{"hidden_size": 96, "d_shared_expert": 128, "head_dim": 32, "norm_place": "pre", "positions": "learned", "optimizer": "soap_variant", "weight_decay": 0.011, "max_grad_norm": 0.5, "dataset": "wikipedia_en"}
Below are experts of layer 8 (counted from 0) of a mixture-of-experts language model. Rows are named router (the router's row for the expert), up (a neuron's input weights, with its number) and show model dimensions 0-95. Each number is 200 + 30 x the weight over its row's rms, rounded and kept within 0 to 999.
After each expert's rows: "gets" lists some tokens that make up at least twice as much of what it gets as of all text. This comes from a sample of Wikipedia text that the model never trained on. Tokens count by the router's weight.

# expert 10
router,211,208,180,165,225,177,208,204,156,203,176,192,230,196,222,150,208,201,220,227,174,170,200,240,135,232,210,196,229,192,191,182,182,220,177,224,126,216,240,165,219,200,244,210,189,211,177,201,194,223,203,103,200,221,175,227,171,206,205,229,179,219,165,175,287,204,175,230,197,149,228,155,148,224,164,184,166,199,238,152,190,217,201,224,199,259,266,210,167,197,201,192,226,221,177,217
up0,228,199,211,169,180,166,196,245,179,226,206,196,223,212,215,184,208,252,212,128,167,159,184,257,159,195,191,247,206,195,220,192,188,246,257,202,166,247,190,153,201,205,220,264,206,165,224,211,214,164,193,204,198,225,111,169,148,212,242,253,210,210,217,135,159,209,177,181,175,227,216,202,169,226,224,187,220,184,204,174,208,188,125,186,191,218,232,211,200,192,176,242,173,198,194,215
up1,237,198,226,240,213,183,237,212,200,223,180,215,215,233,164,203,197,165,232,235,212,193,221,301,169,177,159,275,180,194,243,209,212,240,201,149,187,215,153,221,193,242,184,185,156,207,181,202,188,208,216,194,203,259,223,209,209,223,197,191,243,205,174,189,247,180,189,220,183,181,133,179,243,164,227,178,174,170,185,172,215,219,177,183,233,274,187,179,209,171,250,219,212,209,164,244
up2,226,242,196,214,238,217,139,232,246,163,180,202,260,183,221,209,223,191,166,203,144,200,171,200,174,203,177,188,218,204,147,204,257,265,175,156,186,182,193,190,234,233,198,252,201,250,237,161,197,200,173,153,223,167,223,186,162,191,192,282,188,182,207,200,248,225,215,156,225,204,201,162,143,175,237,256,196,206,197,177,196,207,217,178,196,219,215,166,179,211,179,240,171,198,166,197
up3,285,212,249,154,225,213,216,168,161,193,223,204,202,234,236,188,192,221,180,236,238,160,182,156,240,222,165,122,173,182,188,171,170,145,184,252,174,202,141,164,187,228,183,161,174,190,220,161,207,190,217,168,199,222,240,190,244,228,239,187,152,198,217,236,212,216,159,195,219,208,157,227,205,202,180,181,163,146,186,164,236,189,198,183,203,255,215,183,202,182,211,196,192,201,237,208
up4,206,176,183,181,197,212,224,243,187,172,211,199,187,169,179,171,248,161,188,218,177,184,198,211,168,219,188,208,200,225,225,213,245,246,224,240,171,240,240,179,162,176,247,183,238,124,228,240,245,175,238,130,156,247,168,227,181,152,195,221,189,189,173,202,222,207,145,231,201,152,225,199,199,166,266,240,175,190,185,172,213,213,210,188,170,230,194,181,262,210,155,169,191,228,207,186
up5,219,237,205,166,186,151,246,284,180,147,210,175,138,201,171,219,189,227,191,199,224,239,203,204,146,216,240,195,247,241,177,169,181,224,213,201,209,224,194,177,276,195,177,220,163,196,246,182,214,229,232,205,204,246,185,178,194,233,166,254,236,170,233,190,254,216,188,172,161,200,215,164,197,204,194,193,188,212,190,186,228,222,183,251,221,159,214,166,207,218,203,204,206,268,199,252
gets: "a", "i", "o", "e", "er", "s"

# expert 3
router,177,190,188,225,188,147,238,200,246,168,216,184,220,211,169,170,123,178,200,222,186,182,176,194,203,209,266,185,243,162,180,179,269,213,203,165,156,204,198,177,216,212,220,209,188,220,203,169,168,183,165,173,255,249,215,174,179,172,209,244,229,203,216,206,227,201,202,226,234,191,182,222,152,148,203,245,176,210,213,212,106,185,161,212,223,238,181,220,188,241,181,208,182,251,147,200
up0,177,197,168,189,206,196,234,206,151,191,232,213,203,215,229,169,187,233,229,188,204,152,193,170,195,225,210,175,238,179,164,138,172,178,216,152,227,123,207,214,231,179,227,209,139,204,234,158,203,158,200,189,188,274,229,214,203,238,206,208,182,272,247,211,209,216,184,225,200,221,134,239,194,186,258,180,222,207,185,224,183,191,196,224,141,230,180,202,190,209,172,241,149,207,154,210
up1,236,231,215,181,182,240,201,206,251,202,209,200,164,208,175,187,194,219,168,259,148,200,194,215,174,177,252,152,200,201,178,159,219,220,268,192,202,185,186,212,253,200,221,228,176,222,193,175,116,175,211,196,205,183,199,217,253,193,164,208,227,190,203,241,227,175,160,255,196,160,180,180,237,218,209,229,163,250,250,224,162,196,147,182,154,223,178,197,151,253,177,180,180,214,166,195
up2,217,248,198,234,150,157,233,252,217,155,205,194,186,180,161,224,131,193,197,248,221,184,184,224,155,205,213,216,284,174,151,192,199,188,233,169,237,234,216,219,207,225,187,232,209,192,206,151,167,192,219,219,209,194,196,155,232,140,186,222,200,146,234,232,169,207,198,218,233,196,167,197,208,208,235,234,211,169,230,200,200,225,185,142,162,225,184,237,243,248,177,186,175,202,173,244
up3,158,202,163,199,262,233,239,165,188,196,146,221,174,230,259,216,116,201,235,162,183,193,176,190,204,247,198,262,214,237,183,210,231,195,217,180,195,182,198,197,161,175,255,249,166,161,191,152,205,231,215,175,252,183,226,179,198,201,194,209,182,225,195,170,233,266,166,182,215,234,205,234,230,184,212,205,196,209,243,182,186,139,189,174,228,220,167,224,182,186,238,174,165,194,190,181
up4,179,176,165,180,212,177,259,202,239,176,215,168,200,224,176,198,257,259,223,239,180,215,202,187,222,198,224,178,213,200,198,151,257,207,163,269,208,183,234,177,204,182,190,234,240,188,213,243,194,192,200,246,259,190,190,244,199,185,196,167,193,245,218,186,197,169,132,231,190,175,188,178,187,256,240,254,240,228,205,200,210,198,219,165,204,209,155,207,244,169,157,164,221,206,160,254
up5,160,228,251,204,208,173,197,232,220,140,248,144,218,217,231,214,217,203,195,148,196,250,195,218,166,231,173,234,201,183,174,209,256,197,176,209,148,182,156,206,174,202,244,144,225,255,180,215,203,181,235,184,207,150,191,230,213,189,215,248,260,178,159,173,182,232,192,204,169,217,178,171,180,159,189,209,178,221,189,216,207,175,155,199,209,190,158,202,227,185,261,258,150,220,213,226
gets: " of", " in", " to", " s", " for", " on"

# expert 0
router,185,172,204,176,201,211,224,127,184,207,188,160,211,222,224,196,235,201,189,195,235,146,224,196,202,201,138,207,216,195,217,128,154,189,218,189,236,186,143,199,154,217,151,235,202,124,228,204,231,201,225,187,250,191,224,182,106,222,210,220,218,141,212,229,230,248,232,192,184,173,204,236,226,182,188,210,163,211,215,182,213,185,189,164,237,198,174,261,212,206,200,195,195,213,241,175
up0,253,234,230,205,188,163,183,194,224,198,174,178,190,181,221,211,186,207,231,211,198,236,248,193,183,260,174,281,195,208,169,176,191,232,152,190,222,200,154,198,169,217,203,166,266,191,204,232,255,203,182,196,203,171,215,211,142,235,182,253,212,194,192,168,178,207,172,187,192,167,214,170,194,159,173,221,218,145,159,164,205,223,128,175,234,239,172,220,217,168,208,153,251,182,224,239
up1,175,190,196,209,176,154,204,263,239,187,231,231,241,195,244,203,190,158,204,183,223,176,204,187,213,186,206,225,213,143,215,167,148,199,173,226,140,201,223,209,226,197,147,178,234,224,206,243,195,230,166,165,204,176,240,147,251,231,243,198,168,201,201,181,178,211,211,265,180,204,167,224,149,228,218,132,199,198,197,256,243,173,231,202,157,236,200,175,191,234,234,220,166,201,227,169
up2,214,152,176,144,209,208,240,218,178,230,146,200,194,171,210,231,195,160,158,123,164,199,169,188,206,206,214,125,192,214,190,198,201,182,224,158,184,188,269,205,227,178,196,253,201,163,184,220,238,229,268,161,233,188,225,193,201,190,256,250,184,207,255,223,257,245,209,224,214,188,205,179,225,202,196,212,220,202,208,217,246,234,158,179,186,208,195,165,179,214,215,178,184,230,248,199
up3,219,238,208,161,201,195,189,233,199,184,176,177,180,189,231,180,189,208,197,157,214,236,208,156,176,231,217,212,236,221,206,208,146,208,192,151,159,252,219,160,179,198,176,259,218,201,219,179,202,189,199,211,192,220,167,225,178,236,161,252,230,189,215,219,254,179,219,222,168,207,200,215,190,164,148,147,233,182,261,159,239,196,229,162,189,228,155,228,244,262,138,177,179,195,261,172
up4,205,177,174,193,235,129,185,221,212,151,156,206,251,214,167,217,205,185,157,138,257,173,210,198,239,226,195,158,145,203,223,187,214,221,234,177,146,213,233,195,199,212,158,181,176,187,195,180,236,226,235,216,185,195,217,185,153,167,201,238,282,237,191,200,234,158,193,213,189,223,210,166,219,209,190,212,191,225,162,205,188,207,241,222,222,159,177,282,200,173,216,229,173,209,245,216
up5,221,219,185,151,181,279,184,215,222,215,154,187,208,201,214,151,168,205,202,194,251,230,192,210,218,205,140,227,163,185,229,212,253,203,155,188,161,225,223,145,242,238,236,193,177,208,176,157,160,162,205,200,211,245,237,185,210,179,223,198,221,151,227,202,192,184,249,169,173,181,254,198,225,227,221,223,258,156,193,202,207,167,191,163,138,197,192,210,230,218,203,218,151,173,242,196
gets: " (", " S", " C", " c", " B", "-"

# expert 4
router,196,216,197,189,202,220,195,202,116,247,167,179,189,192,193,225,238,218,154,191,158,148,218,195,202,225,194,156,178,143,174,204,190,203,210,125,249,221,209,266,260,253,220,190,172,180,243,145,222,190,189,169,178,181,247,190,193,241,275,190,227,170,203,233,233,167,234,180,189,185,202,202,230,198,194,234,185,184,223,199,185,212,214,242,218,212,245,199,203,172,183,172,184,175,153,202
up0,205,228,177,184,151,188,199,228,180,214,240,196,168,177,226,181,219,265,155,272,217,182,175,186,166,217,162,167,182,181,178,181,173,185,226,172,246,265,205,206,198,238,239,219,205,203,237,179,239,187,220,143,173,250,193,185,223,242,249,183,173,211,266,197,248,174,153,207,223,185,199,166,197,176,200,226,190,169,221,181,216,234,187,166,256,183,221,199,181,198,205,140,157,236,172,209
up1,248,184,176,232,192,184,198,141,190,205,164,241,238,165,222,228,219,181,233,207,172,224,232,189,225,212,192,200,181,224,151,125,134,245,233,252,202,228,211,206,195,250,152,215,157,218,188,210,196,153,192,218,190,185,190,172,157,188,171,240,228,227,226,216,241,194,183,237,178,193,203,187,189,166,171,237,226,175,172,211,155,215,180,315,187,192,190,208,208,213,193,199,214,161,200,211
up2,183,215,171,193,170,193,195,183,226,190,146,243,199,235,218,183,195,225,229,203,196,126,179,168,230,250,199,188,145,225,188,203,214,153,163,162,195,238,234,206,217,211,249,203,208,253,200,158,179,243,197,154,208,164,167,216,177,166,244,260,193,156,192,223,204,152,209,213,173,252,161,201,241,233,201,220,149,207,212,232,206,148,181,189,196,174,166,169,175,249,223,185,209,201,259,221
up3,242,245,209,227,197,209,195,198,221,195,202,176,152,193,201,225,207,192,197,181,175,198,232,188,205,245,243,185,195,152,205,198,176,147,225,151,226,157,173,198,188,223,215,161,195,188,201,156,178,294,213,221,174,142,176,234,175,226,223,238,225,149,193,177,253,170,214,229,213,190,236,214,189,169,205,163,183,183,256,211,221,220,161,214,155,230,210,251,193,208,158,190,261,261,162,195
up4,190,160,224,171,169,226,214,225,169,237,195,149,221,273,235,232,244,188,220,226,210,131,182,190,261,189,178,179,202,246,174,238,181,213,186,210,235,150,205,203,205,214,208,236,187,143,224,202,201,188,224,189,171,176,255,183,140,183,202,239,148,215,243,197,224,225,236,182,163,183,216,184,214,199,225,166,211,241,230,177,183,177,208,186,190,256,220,203,140,207,237,167,214,217,241,231
up5,203,168,168,240,172,233,197,176,196,148,207,204,232,165,153,197,200,176,189,257,164,203,194,172,193,156,180,181,189,159,216,152,200,252,161,155,216,222,230,231,169,227,231,241,191,218,222,157,241,184,217,197,196,230,227,211,197,183,211,258,186,175,269,194,206,213,251,204,157,189,197,204,238,280,207,231,225,223,171,221,125,209,195,197,167,197,202,178,202,240,230,154,202,182,247,200
gets: "l", "n", "h", "k", "d", "an"

# expert 7
router,202,194,175,159,201,137,260,165,226,113,199,170,202,206,204,186,179,229,203,196,201,150,229,214,169,211,174,211,226,195,227,166,235,242,236,199,159,245,170,278,173,181,216,170,214,121,243,216,186,171,177,193,217,194,213,179,185,190,178,240,184,217,211,194,220,164,204,234,173,196,197,252,250,207,216,204,172,207,222,191,212,242,189,194,219,202,147,212,209,186,170,214,155,163,166,256
up0,229,183,190,163,157,221,228,172,201,152,180,177,137,158,173,184,232,191,233,190,189,224,218,236,175,190,207,159,251,247,180,163,182,200,202,253,189,196,229,249,185,247,242,191,208,233,236,226,216,205,223,209,144,178,256,236,170,187,206,213,216,174,129,190,197,209,238,221,147,176,180,194,241,191,183,203,144,224,203,194,194,199,225,162,211,151,190,198,181,224,268,206,190,156,246,208
up1,185,215,190,196,232,198,202,183,201,186,233,215,198,164,157,158,235,237,182,221,185,226,223,198,232,212,187,221,185,223,239,206,226,242,136,192,216,217,163,195,236,259,185,200,163,218,146,168,148,180,181,235,227,239,234,236,190,110,204,215,156,217,239,219,208,162,203,213,216,204,204,178,252,243,161,189,248,167,165,250,196,172,203,206,161,255,186,219,196,250,167,184,155,215,198,207
up2,251,202,167,226,196,200,180,202,203,157,147,173,215,219,253,194,210,224,186,184,184,189,198,208,184,209,130,186,192,196,192,215,213,225,197,134,198,197,269,211,178,141,180,222,187,202,180,197,195,264,216,241,194,193,200,224,260,159,205,221,154,217,225,184,261,197,174,230,203,208,153,233,178,214,189,242,237,220,229,113,243,216,202,185,185,210,123,244,194,207,186,197,205,223,191,164
up3,211,182,211,159,164,219,170,226,183,217,250,185,217,217,205,181,256,212,177,206,145,183,206,210,211,235,158,151,208,212,230,189,238,149,183,189,151,163,196,183,202,183,189,198,198,195,171,252,213,214,209,204,240,235,162,201,167,221,173,229,208,254,141,125,211,213,202,216,224,215,268,223,220,114,169,206,160,230,227,188,166,172,228,222,251,201,167,225,158,201,200,189,167,177,180,185
up4,198,205,167,178,203,208,222,190,229,166,239,213,195,214,189,172,202,218,155,202,165,178,201,215,224,193,182,173,226,267,166,251,177,237,191,186,224,232,181,176,206,250,167,176,190,239,192,196,182,214,201,213,222,185,161,136,231,217,187,228,201,180,184,176,193,216,180,236,127,175,167,231,246,126,203,148,217,191,149,208,172,227,209,235,225,226,174,176,208,231,201,281,118,176,196,203
up5,198,149,231,159,178,183,204,229,169,160,198,204,236,237,165,207,234,275,168,198,243,207,215,201,192,218,192,235,204,239,158,199,230,229,178,188,259,223,194,209,124,192,192,184,220,184,194,232,193,189,204,189,245,221,243,188,209,223,242,248,194,196,176,216,215,200,198,223,221,142,216,222,229,149,169,172,203,196,147,175,219,232,148,191,175,217,207,119,221,226,166,154,149,186,212,186
gets: " |", " the", "|", "-", "\n", ":"

# expert 6
router,177,198,143,174,242,233,201,206,197,134,151,140,224,191,220,141,190,256,214,213,138,184,175,201,215,188,215,225,254,196,195,187,222,231,171,236,204,169,223,186,206,204,248,194,222,172,194,182,213,237,214,179,201,213,193,192,159,189,198,216,252,190,251,172,201,195,208,233,227,213,253,204,217,159,223,185,183,213,266,124,194,160,164,189,194,271,209,213,183,161,177,236,174,187,198,218
up0,197,129,217,199,217,191,158,237,200,242,187,198,253,198,252,203,217,170,141,213,151,156,201,189,243,218,171,243,198,201,188,229,207,203,120,162,135,235,223,197,165,220,190,226,213,194,227,212,202,227,207,172,241,228,192,182,223,192,226,166,193,200,208,197,170,182,254,197,277,187,223,279,192,211,170,209,212,179,179,196,151,188,185,227,211,221,183,188,194,136,214,212,155,196,213,205
up1,187,213,151,184,190,267,256,226,210,166,198,151,174,196,198,221,185,204,143,225,179,201,192,185,227,188,200,246,173,225,236,236,275,220,208,226,139,215,172,197,192,241,218,211,156,179,257,197,184,161,210,188,222,198,135,172,158,244,176,266,263,208,220,160,215,194,164,175,229,173,210,222,213,167,199,199,218,216,210,205,149,222,209,155,209,210,162,211,207,207,174,184,198,168,172,229
up2,155,218,186,173,169,198,201,242,165,183,223,216,227,228,230,160,161,233,181,170,172,159,188,245,248,244,205,263,257,187,183,160,186,223,178,265,202,229,198,219,168,167,206,200,239,199,258,187,237,182,183,181,183,240,134,204,207,159,230,203,199,183,198,155,196,215,199,180,240,157,218,258,220,186,255,188,178,177,188,156,178,204,165,230,198,210,243,156,212,165,186,188,191,180,173,224
up3,186,204,229,168,146,164,210,217,230,180,217,167,241,197,168,190,167,198,220,230,141,176,219,139,264,204,168,269,170,224,214,173,152,189,189,184,196,160,216,140,233,159,232,246,199,171,218,182,184,177,187,175,199,219,219,262,175,211,209,237,179,195,202,172,181,245,204,217,206,197,216,203,214,212,184,235,191,221,245,177,151,232,187,183,195,259,204,246,239,155,202,222,152,246,191,194
up4,235,150,188,172,183,204,172,201,244,196,214,171,129,232,243,182,176,144,173,191,150,156,171,201,248,196,181,196,197,178,256,202,243,184,202,225,186,177,227,197,188,208,234,201,163,255,199,158,167,234,185,188,196,272,201,161,212,150,172,227,203,195,216,188,156,224,174,247,228,216,230,215,230,224,192,203,152,215,232,193,129,206,187,219,222,263,190,238,183,190,196,203,160,203,229,223
up5,162,165,240,203,231,184,163,156,200,192,195,173,249,182,178,177,175,264,225,252,226,153,259,228,227,147,169,183,198,196,194,204,223,247,200,193,208,217,220,203,158,186,221,225,114,238,207,178,176,218,234,179,191,190,182,209,181,164,167,177,197,195,214,193,189,173,213,241,216,179,245,232,197,212,173,211,251,125,251,148,234,200,207,187,229,256,217,211,181,164,229,212,194,202,179,217
gets: "\n", ".", ",", "y", ")", " O"

# expert 11
router,186,188,189,159,172,185,198,163,206,193,145,199,220,245,230,248,184,218,235,241,219,204,237,213,233,232,205,169,209,225,181,182,144,190,188,187,201,176,198,224,216,178,203,193,156,215,192,205,186,141,241,191,246,191,229,208,204,170,256,189,247,222,252,208,155,204,189,233,143,127,181,206,215,145,258,236,152,131,217,199,213,226,161,176,174,144,189,215,192,187,230,185,194,181,200,230
up0,243,196,246,185,203,200,151,179,279,162,160,169,196,195,226,243,210,172,241,190,212,227,221,216,141,207,146,193,169,227,209,192,219,185,135,171,210,180,240,160,212,234,213,207,181,220,211,247,161,235,208,206,219,227,228,148,211,158,232,171,211,247,180,183,188,255,209,226,207,209,219,240,187,199,202,254,204,152,218,193,155,209,198,206,213,149,230,233,245,198,232,160,180,180,182,232
up1,205,201,225,245,161,179,182,186,202,217,158,222,194,146,201,239,181,195,212,222,168,175,264,218,154,189,206,192,227,183,214,190,149,171,222,249,199,200,201,192,202,166,162,201,229,241,191,203,156,283,226,217,207,162,202,225,186,179,206,152,166,234,187,208,209,208,214,287,219,156,240,210,259,229,172,212,126,208,236,193,207,169,163,180,174,220,180,218,223,144,198,188,189,189,165,177
up2,210,224,265,161,174,194,239,224,212,169,190,218,229,228,227,209,197,179,158,235,218,229,195,169,246,226,205,197,243,223,233,220,177,218,214,208,195,203,193,180,154,201,200,238,197,172,186,227,160,221,215,185,210,191,254,204,179,173,249,184,190,251,167,199,225,120,178,207,162,205,178,238,157,205,211,209,209,230,139,156,208,203,136,182,210,190,228,240,175,249,252,192,171,133,174,249
up3,182,155,186,183,177,164,200,202,173,163,185,159,197,243,236,197,201,185,193,169,202,234,199,188,252,197,189,220,203,166,247,196,201,219,178,238,188,203,214,216,145,234,167,228,147,186,169,212,178,228,220,167,219,169,200,184,213,183,211,202,235,281,213,140,137,199,186,199,249,161,251,226,181,184,209,201,236,187,217,187,210,208,192,123,275,224,183,233,244,223,225,229,155,238,181,193
up4,211,243,206,205,200,148,186,209,176,164,128,206,149,258,209,205,197,158,153,242,214,170,202,192,215,207,201,182,225,211,169,224,226,177,160,144,223,143,170,190,222,251,228,173,239,205,224,200,196,247,175,189,230,214,200,194,271,208,195,215,244,217,134,229,220,193,231,202,170,198,204,189,250,142,213,243,215,195,245,238,187,215,159,211,208,154,170,174,181,158,208,162,198,215,184,213
up5,183,245,229,200,194,189,198,209,152,214,195,164,233,230,197,181,215,226,223,205,199,152,167,213,203,211,166,172,195,194,152,198,133,149,200,188,208,213,165,189,241,162,167,256,206,153,178,155,208,155,247,180,205,160,215,187,229,172,239,157,223,211,235,257,163,187,245,269,174,207,153,201,181,197,232,182,191,181,171,151,219,175,178,198,185,171,207,241,176,261,199,230,176,215,196,251
gets: " m", "m", "p", "b", " M", " l"

# expert 8
router,192,189,214,111,265,186,208,206,219,189,188,186,227,231,200,179,203,223,127,169,164,182,174,176,197,254,204,188,245,205,179,210,230,197,200,235,195,219,214,214,212,242,258,184,197,211,267,161,157,220,199,212,238,188,219,204,164,220,235,191,235,182,201,227,212,203,189,175,194,226,165,241,224,184,177,206,202,184,191,111,131,153,224,233,204,182,167,240,215,222,174,156,195,175,229,177
up0,207,199,204,228,179,165,214,200,260,134,152,186,235,215,228,170,248,201,175,223,226,215,244,224,149,203,136,226,202,199,165,238,192,209,201,216,174,215,206,230,193,183,191,214,219,203,231,178,194,208,252,171,164,155,209,230,148,222,190,226,194,142,147,169,164,162,158,176,185,214,201,235,239,194,156,205,172,131,216,186,216,148,238,193,204,221,171,237,243,217,217,197,251,171,203,210
up1,169,158,175,191,226,191,208,168,277,190,207,181,182,205,253,199,220,246,178,183,216,226,151,188,216,202,156,228,203,198,232,157,257,216,168,229,190,255,174,270,229,220,180,237,210,166,248,195,192,178,173,184,223,205,228,200,205,199,191,185,203,202,223,163,255,201,161,199,259,219,179,256,216,206,221,202,169,177,248,209,191,135,210,176,180,197,160,212,257,224,193,139,177,179,201,231
up2,218,183,202,185,229,184,161,128,195,205,232,200,211,226,217,197,181,212,156,143,223,156,158,209,224,161,200,174,252,230,187,190,266,205,183,199,203,214,198,219,175,234,235,231,180,207,208,179,214,218,196,191,199,216,225,219,168,148,168,262,237,202,214,241,276,184,251,154,189,150,228,211,272,159,191,202,195,191,187,147,160,213,181,196,174,232,162,230,184,210,221,216,190,210,255,215
up3,169,166,246,195,251,281,252,220,199,191,213,197,225,211,150,191,198,209,153,172,179,201,202,168,193,201,198,222,230,183,214,158,242,170,226,227,220,213,193,208,194,195,234,218,151,182,226,226,193,247,241,201,201,189,199,187,174,260,186,232,199,241,183,226,197,143,212,157,217,128,159,232,187,236,155,244,188,201,145,219,179,144,194,221,220,228,156,202,200,160,150,200,185,238,202,193
up4,217,196,141,180,174,151,199,246,174,203,188,169,196,209,256,215,242,257,204,207,226,190,187,223,203,205,169,181,242,192,217,236,174,215,207,218,184,270,145,232,190,201,207,191,241,192,253,186,246,190,189,225,205,191,220,219,210,174,245,160,209,260,218,283,191,226,151,153,195,202,181,172,165,245,186,231,186,187,199,154,231,182,224,159,252,189,152,172,215,222,193,169,194,172,191,183
up5,175,197,161,153,166,245,223,151,236,197,229,186,216,193,212,181,179,127,154,222,213,246,208,254,199,199,223,192,162,248,199,176,150,203,204,239,172,163,165,162,240,167,207,165,264,183,198,206,192,210,213,179,192,162,163,189,171,179,213,210,185,186,215,208,198,264,202,231,180,156,185,190,213,205,199,223,187,172,213,198,151,206,191,146,153,276,189,196,268,172,179,198,194,204,219,239
gets: " ", "5", "4", "1", "3", "2"

# expert 2
router,240,194,177,243,178,215,213,241,226,148,174,188,193,188,175,174,161,184,192,223,181,171,239,242,158,186,225,145,194,185,209,215,171,194,133,195,202,300,236,205,246,204,200,176,187,185,187,261,223,173,200,167,209,167,255,197,225,153,239,226,207,179,163,219,228,191,216,259,203,197,169,200,229,186,220,172,178,158,227,203,168,151,191,253,164,208,224,215,212,234,174,165,214,165,191,208
up0,236,210,158,206,140,206,201,224,172,210,179,275,188,188,211,210,222,253,167,216,191,230,214,211,214,224,202,175,210,218,183,150,194,115,192,180,149,227,186,173,223,217,167,174,200,162,244,233,205,197,211,201,184,281,193,153,175,215,189,167,268,234,189,237,181,199,212,222,176,159,258,172,205,189,193,232,190,171,229,182,155,201,230,229,225,202,173,235,178,207,172,168,169,184,224,154
up1,235,244,187,215,193,196,174,231,176,243,149,171,184,235,163,218,184,205,255,222,176,172,176,189,181,187,163,94,213,183,227,233,180,201,188,200,148,218,206,210,257,209,201,197,178,227,182,243,225,184,228,232,217,159,237,178,213,177,214,239,165,231,178,206,207,193,218,282,212,175,205,182,132,183,212,204,208,210,191,143,196,182,189,199,139,191,209,221,154,151,207,227,237,208,208,204
up2,218,204,181,272,211,223,174,249,214,135,188,185,226,219,124,221,192,205,160,232,197,199,203,171,181,180,223,171,210,203,229,233,165,194,160,221,196,233,193,247,236,167,195,232,215,169,182,191,179,242,192,210,203,183,243,159,187,161,257,256,223,173,225,183,216,240,222,246,191,203,205,203,165,200,192,177,164,154,237,173,195,154,184,137,194,231,237,163,222,226,179,212,245,157,166,200
up3,259,208,219,218,219,227,181,184,228,185,178,203,176,238,157,199,173,190,205,234,175,216,188,187,172,216,244,181,126,170,182,246,244,244,179,209,201,236,208,207,192,232,193,173,194,191,248,188,265,176,267,204,213,175,212,151,153,227,177,216,201,173,199,192,204,203,198,208,231,223,234,242,216,202,184,173,167,185,184,211,140,239,176,252,241,217,159,217,147,238,167,135,205,185,147,207
up4,157,227,231,183,164,234,216,191,242,233,195,209,200,242,192,163,242,282,213,161,267,160,241,210,214,195,170,224,212,187,238,142,205,199,161,195,142,192,174,179,225,209,187,197,187,206,178,207,233,170,246,210,201,191,177,275,177,159,185,178,220,194,183,206,210,227,210,245,266,198,209,205,159,183,217,182,182,215,176,235,232,168,159,203,197,154,175,226,186,158,160,147,187,220,198,191
up5,228,222,173,247,222,196,212,190,212,237,214,225,192,182,192,230,176,186,188,207,151,184,239,179,164,165,202,190,193,206,195,201,214,176,163,207,164,289,163,236,219,179,222,167,154,168,222,225,134,178,166,174,201,181,215,161,192,169,259,189,207,207,177,222,208,246,190,234,198,152,212,171,219,262,178,185,165,172,139,260,177,223,220,146,176,201,143,200,219,232,246,187,170,219,203,212
gets: " a", " and", "al", "ic", "ar", " was"

# expert 5
router,216,237,187,215,187,217,188,230,189,193,211,190,174,182,248,227,222,198,179,245,163,177,210,199,219,242,167,251,249,143,203,185,196,207,169,236,227,213,137,193,175,204,192,150,208,200,189,158,110,217,202,207,170,146,239,167,218,235,254,228,167,202,193,241,199,210,182,203,160,172,218,215,158,170,241,178,191,202,206,247,230,137,204,223,204,218,177,222,247,224,165,221,166,240,217,237
up0,204,216,190,180,196,235,227,204,174,194,168,152,142,185,217,196,243,203,227,235,182,241,234,187,159,195,205,201,176,184,181,181,201,225,221,199,204,199,222,203,192,239,243,167,182,205,211,163,125,239,203,143,185,213,201,168,219,210,268,210,187,241,193,202,256,256,206,249,194,204,243,202,213,165,268,212,209,179,179,260,251,182,159,204,161,263,145,154,212,224,200,172,220,205,195,199
up1,159,172,188,152,225,174,235,223,191,155,181,217,191,248,192,206,202,158,150,246,190,199,208,217,222,235,209,208,250,205,216,150,167,228,156,187,208,119,152,209,171,190,229,237,215,215,215,156,198,213,223,131,141,151,229,220,229,197,229,219,158,210,173,228,162,245,207,223,227,236,202,187,213,186,236,232,229,187,214,196,178,165,171,172,248,227,181,215,226,170,198,176,220,248,219,194
up2,224,167,188,208,204,194,218,214,142,196,218,203,242,201,189,211,229,263,170,163,225,219,230,216,143,231,226,226,175,186,206,207,135,179,176,251,226,227,186,146,163,235,208,173,198,186,207,185,146,216,219,173,190,152,192,208,199,205,254,200,183,260,190,247,180,174,224,212,176,174,159,230,238,175,142,171,214,246,264,202,190,180,231,198,225,199,160,225,232,227,214,253,172,161,174,199
up3,187,233,207,209,220,166,191,226,209,174,183,194,167,196,256,234,214,184,153,190,220,207,210,206,229,210,195,226,215,189,180,174,241,196,193,141,225,143,174,209,255,191,193,173,212,219,212,231,225,203,195,190,219,197,234,187,218,216,251,204,216,189,99,252,157,216,210,219,222,181,229,262,151,195,250,203,185,155,168,189,223,133,226,186,217,218,224,248,245,205,213,201,218,232,161,268
up4,178,190,225,227,164,168,233,205,160,173,215,186,157,209,218,212,205,202,171,221,181,155,258,200,209,238,160,186,256,172,260,225,193,193,256,222,186,250,189,172,209,173,224,154,221,234,195,150,182,188,153,208,181,169,240,169,265,189,236,193,234,238,234,215,178,203,209,222,209,235,187,255,180,236,178,171,223,146,173,203,147,232,209,226,151,203,193,233,247,246,199,181,181,201,204,195
up5,195,212,243,194,185,149,209,275,193,212,217,188,168,166,173,234,209,225,209,235,185,211,158,241,193,216,147,197,240,211,204,154,208,182,188,234,245,188,170,169,175,186,208,216,211,238,175,159,167,226,205,155,248,204,228,181,178,216,237,231,209,237,231,175,209,193,205,247,191,130,178,207,197,164,270,233,189,181,175,231,237,231,162,183,232,210,224,192,126,167,141,194,181,200,175,209
gets: "t", "at", " w", "it", " W", "as"